Below are experts of layer 4 (counted from 0) of a mixture-of-experts language model. Rows are named router (the router's row for the expert), gate (a neuron's input weights, with its number), up (a neuron's input weights, with its number), down (a neuron's output weights, with its number) and show model dimensions 0-63. Each number is 50 + 15 x the weight over its row's rms, rounded and kept within 0 to 99.
After each expert's rows: a language model's description of what the expert responds to; "mostly gets" lists some tokens that are sent to it at least half of the time. This comes from a sample of Wikipedia text that the model never trained on.

# expert 4
router:65 38 60 34 62 59 70 65 30 49 53 49 17 55 38 42 48 40 47 45 59 63 61 48 78 51 34 45 33 38 68 46 07 53 48 24 65 52 59 79 40 39 40 70 60 70 63 75 47 66 65 57 37 48 72 62 26 40 55 65 43 33 49 48
gate0:62 59 63 65 73 57 60 49 48 46 58 81 74 33 39 60 65 48 47 47 34 62 36 45 41 37 70 62 39 31 16 57 60 78 49 54 55 62 43 33 53 66 64 57 35 41 51 51 67 52 54 44 55 02 65 46 31 52 65 28 51 50 65 39
up0:43 24 64 57 67 49 50 52 32 57 32 36 36 81 56 40 89 46 50 51 86 60 44 42 63 26 49 59 47 67 99 18 57 38 58 44 46 50 34 27 50 31 48 27 47 62 53 51 40 88 54 54 39 54 40 44 40 52 51 49 51 68 61 50
down0:57 54 67 50 41 61 62 44 77 43 30 60 34 67 48 92 54 22 61 74 64 41 41 41 56 45 45 86 61 49 62 23 54 38 81 77 23 64 43 34 40 51 56 40 15 88 38 68 49 65 41 44 42 37 31 55 26 18 33 50 57 64 47 62
Description: Infobox and table field starts. Colons after infobox field names and first cells of table rows, such as Pen name:, | FRA, MF, FW, July.
mostly gets: " MF", "=", " FW", " Nancy", " †", " Unknown"

# expert 11
router:65 46 59 29 70 47 79 62 27 44 62 36 40 48 49 36 30 51 57 41 43 73 65 53 66 60 37 55 35 47 55 38 36 34 55 48 62 49 67 47 41 25 40 68 66 42 79 64 59 64 62 31 44 51 44 65 40 56 48 60 68 44 43 55
gate0:56 30 49 47 47 77 00 56 27 48 44 59 63 30 49 43 67 53 65 31 64 55 66 39 34 27 64 83 67 58 74 47 57 45 37 56 49 53 51 51 61 34 71 33 58 50 34 66 79 61 75 83 32 73 39 58 44 53 81 73 39 41 54 44
up0:37 30 37 56 50 70 68 51 44 54 85 15 52 29 52 70 54 85 35 44 63 62 25 59 41 84 51 41 66 66 46 31 55 67 79 43 26 23 43 56 33 70 33 18 41 68 60 33 45 78 47 37 69 65 56 73 41 35 18 46 86 68 27 62
down0:40 54 37 32 50 60 48 51 71 25 53 41 44 51 59 73 42 61 82 63 51 51 78 58 35 49 51 58 42 56 57 35 79 47 16 35 44 63 47 19 57 43 38 52 47 58 50 49 86 42 94 45 57 53 71 29 36 40 62 65 64 70 54 25
Description: Country and nationality names. Country, city and nationality names, above all States after United, Kingdom, England, American, British, also codes and name pieces in lists.
mostly gets: " States", " American", " British", ".S", " England", " China"

# expert 3
router:66 56 47 27 65 46 78 60 45 69 72 28 36 22 29 36 33 31 54 28 24 68 67 50 67 66 16 60 38 37 53 45 29 56 74 17 50 44 65 45 32 42 33 55 39 56 60 58 57 67 53 37 44 50 53 64 40 54 46 59 55 22 46 63
gate0:31 50 43 56 33 30 76 62 69 64 58 46 60 60 59 39 57 78 68 60 48 85 33 49 37 52 42 53 70 37 19 33 35 39 30 33 58 67 65 21 41 50 40 55 47 44 77 29 62 77 20 65 47 20 67 53 56 46 55 77 66 49 34 42
up0:31 34 45 45 51 53 21 49 41 73 62 65 49 43 46 95 59 74 51 43 82 47 63 41 48 70 54 30 48 60 62 85 50 53 59 35 55 47 60 47 64 48 77 55 50 66 50 56 56 48 49 61 79 36 25 60 44 46 86 41 65 50 49 25
down0:41 17 37 44 47 60 66 42 30 41 30 66 27 51 57 75 56 39 43 53 24 45 48 55 24 72 55 49 92 61 27 63 40 49 52 69 38 49 73 59 19 53 49 49 79 43 48 38 54 68 66 63 50 50 78 38 64 25 33 19 45 55 58 24
Description: Institution and place heads. Final nouns of proper names for institutions, buildings and places, such as School, Church, Stadium, District, Museum, also word-final pieces.
mostly gets: " School", "°W", " Avenue", " government", " Racing", " district"

# expert 14
router:52 37 70 37 55 61 53 51 37 52 45 24 21 27 23 22 48 63 29 28 38 60 62 60 49 75 47 46 26 56 51 43 38 44 68 43 61 35 71 50 54 51 46 68 66 53 71 61 64 43 52 22 36 39 57 64 58 63 44 53 75 61 61 70
gate0:33 29 63 58 53 49 36 43 41 39 39 15 38 49 48 65 27 39 46 37 44 41 49 41 51 61 29 30 78 33 34 49 41 43 51 54 47 76 18 60 31 59 35 54 44 29 41 55 57 33 55 48 55 37 61 20 26 38 51 10 78 63 75 50
up0:41 51 34 72 45 78 61 49 41 35 70 51 45 34 40 51 52 54 41 63 56 75 57 60 49 76 43 40 44 75 58 53 55 28 58 51 46 59 52 79 53 63 42 72 56 66 71 53 49 41 51 36 55 41 28 32 59 64 41 58 40 42 56 55
down0:63 45 53 39 92 65 52 37 68 38 53 60 51 57 63 60 15 30 77 34 44 43 58 65 40 54 57 27 37 59 33 29 65 22 92 73 64 15 52 48 59 55 40 49 63 34 76 61 44 59 56 39 39 61 42 22 09 42 64 48 49 61 63 73
Description: Election results tables. Pipes, digits, percentages and party names like Republican, Labour, Democratic in election result tables and officeholder infoboxes.
mostly gets: "″N", " Republican", " Votes", " Labour", " Democratic", " election"

# expert 47
router:69 47 53 39 52 41 62 58 48 88 61 56 44 59 46 28 32 46 37 58 39 74 74 48 63 43 19 61 48 38 69 38 39 37 49 42 61 30 48 68 43 30 34 65 88 56 53 69 36 72 59 50 23 47 46 73 44 14 40 48 56 38 55 53
gate0:42 64 57 53 45 41 28 47 45 30 59 54 48 54 33 41 56 39 79 35 53 41 59 55 34 48 71 45 58 11 63 32 70 57 68 60 56 09 37 55 39 57 51 30 59 69 46 31 37 78 71 55 70 41 45 25 45 65 53 66 54 47 48 59
up0:34 16 71 68 66 64 65 37 55 13 59 67 73 42 40 54 67 42 53 64 55 31 26 40 52 54 42 59 59 64 51 55 51 43 42 70 64 57 65 60 45 13 50 69 74 55 68 38 54 48 53 48 48 72 72 23 54 54 52 26 48 50 50 37
down0:80 56 51 39 38 69 59 32 46 47 45 35 23 53 52 77 36 48 54 48 61 53 38 55 59 79 59 61 67 49 39 48 78 38 43 50 96 42 54 53 49 94 69 63 59 52 60 34 56 57 27 96 87 50 52 60 69 15 35 58 56 51 38 71
Description: Line-start list markers. Tokens starting a line, such as list dashes in infoboxes and cast lists, section heading marks == and ===, and table bars.
mostly gets: "==", "===", "|", ".\n\n", "====", "See"

# expert 20
router:76 50 52 41 88 50 58 66 52 49 65 46 39 32 35 26 34 37 54 33 39 56 56 45 70 50 43 71 34 27 40 35 49 50 60 14 59 36 53 69 56 22 34 45 61 58 49 59 39 69 58 34 36 27 66 69 34 37 41 66 68 42 41 57
gate0:57 54 33 75 26 43 37 69 68 46 53 60 42 31 44 76 49 36 22 51 42 24 39 73 34 45 49 37 31 66 64 39 43 27 73 36 51 46 61 40 33 56 80 48 55 35 51 44 56 27 50 46 50 27 44 40 82 45 51 53 18 81 70 41
up0:50 55 30 54 20 63 43 48 59 54 43 29 36 31 66 47 58 70 34 55 30 55 42 46 29 52 50 48 93 87 65 45 47 48 60 46 44 58 59 39 63 43 66 55 60 43 41 37 55 75 53 56 39 79 70 39 45 70 70 48 51 59 53 42
down0:53 60 74 46 49 70 26 69 63 46 44 46 50 52 58 68 58 56 01 56 42 53 26 48 71 68 34 62 53 81 51 31 55 65 61 46 62 47 80 53 54 43 55 42 59 34 79 37 48 33 34 73 49 44 41 70 31 54 52 49 45 39 46 38
Description: Genre and profession nouns. Music genres, media and profession words after a qualifier, as in infobox Genre: Pop rock, Hip hop, American singer, Major League Baseball.
mostly gets: " music", " singer", " radio", " actress", " television", " football"

# expert 15
router:67 45 54 44 63 68 46 60 49 56 44 16 31 28 33 42 42 43 30 40 28 54 64 59 65 57 60 58 43 29 66 61 48 34 53 41 65 26 85 55 50 46 31 56 54 49 63 62 47 77 75 59 25 32 65 69 44 46 19 42 57 12 26 62
gate0:40 38 62 58 68 46 68 60 40 50 69 62 46 54 75 18 61 59 53 69 35 45 35 33 60 37 50 44 39 44 34 42 56 34 53 36 54 69 65 14 56 30 44 36 53 40 38 47 63 50 62 47 45 38 57 84 64 62 44 61 52 26 69 51
up0:57 69 77 48 55 65 44 62 55 67 37 48 46 52 13 39 47 66 62 38 42 57 48 75 45 79 43 56 76 76 45 58 49 67 42 68 39 39 65 45 41 35 42 73 53 38 62 59 43 69 25 43 49 47 59 67 59 34 41 46 62 67 30 37
down0:62 50 75 38 54 72 54 37 39 40 57 26 62 62 57 40 40 38 58 28 58 45 59 52 39 51 51 42 83 53 42 63 24 38 50 16 18 28 88 58 74 31 67 72 76 64 39 73 42 66 59 91 66 19 35 51 67 28 75 75 52 33 64 36
Description: Linking of in names. Prepositions and connectors inside proper names, chiefly of in University of, Church of, Museum of, also de, New and taxonomy words like Genus.
mostly gets: " de", " Genus", " of", " Clade", " British", " Great"

# expert 9
router:71 45 84 23 62 56 89 49 52 72 76 52 41 45 44 33 25 39 46 42 39 46 63 26 45 63 25 63 60 40 52 36 35 45 66 44 55 43 48 62 52 38 20 61 50 76 80 49 18 51 49 23 43 52 66 48 38 27 41 60 79 59 36 63
gate0:61 27 80 45 62 50 47 36 42 47 22 54 31 36 78 49 43 68 48 84 58 46 73 56 50 41 46 67 57 52 81 35 52 58 36 65 45 12 50 42 66 58 86 32 54 40 86 79 41 61 45 51 40 55 44 49 66 44 41 54 31 41 51 35
up0:22 63 58 71 53 43 43 31 60 38 19 49 40 19 69 64 58 55 35 54 62 35 47 46 61 48 34 67 58 68 98 53 62 94 24 80 78 27 61 57 52 55 42 48 44 62 64 78 77 66 52 49 40 65 56 72 53 72 76 42 51 60 50 36
down0:35 44 34 43 55 22 37 40 49 28 73 54 53 56 73 51 61 33 69 35 50 43 80 32 31 36 65 44 55 51 48 38 25 54 26 50 66 49 22 19 32 42 64 58 55 88 79 50 54 46 67 35 54 37 39 32 69 28 49 59 25 43 53 71
Description: Pronoun subjects, verbs. Subject pronouns and the verbs after them in narrative and plot summaries, such as he, she, it, they, was, were, plus commas and parentheses.
mostly gets: " he", " it", " they", " she", " him", " was"

# expert 37
router:60 32 71 29 48 54 58 62 42 65 69 32 38 46 31 36 44 32 30 34 30 64 62 46 70 56 37 67 47 28 77 26 42 30 64 29 56 34 70 68 36 37 48 68 89 62 79 56 30 67 71 53 24 40 58 57 50 26 23 40 58 34 31 57
gate0:66 37 60 54 65 33 45 39 30 80 61 53 40 75 48 82 44 49 35 40 61 38 64 48 56 22 70 73 29 36 57 41 53 66 70 41 50 63 55 73 71 47 72 57 76 36 26 70 60 54 38 51 31 50 44 23 49 70 73 51 40 52 61 92
up0:52 67 61 31 49 41 51 33 53 55 56 59 66 39 62 81 61 65 76 34 46 70 58 68 72 23 46 73 61 60 76 67 53 45 40 22 53 56 35 61 74 52 59 62 26 46 32 50 32 73 38 48 16 55 49 56 47 48 78 69 57 40 74 56
down0:59 30 54 46 74 46 27 64 61 66 46 40 36 66 57 61 46 55 71 73 39 44 61 55 50 58 49 50 39 62 58 36 69 49 53 53 28 42 37 73 46 84 45 33 48 69 69 39 42 59 43 69 55 56 47 17 46 46 38 36 36 62 60 35
Description: Determiners after prepositions. Articles and determiners starting a noun phrase, mostly the after of or in, also a, an, his, their.
mostly gets: " the", " a", " The", "The", " an", " his"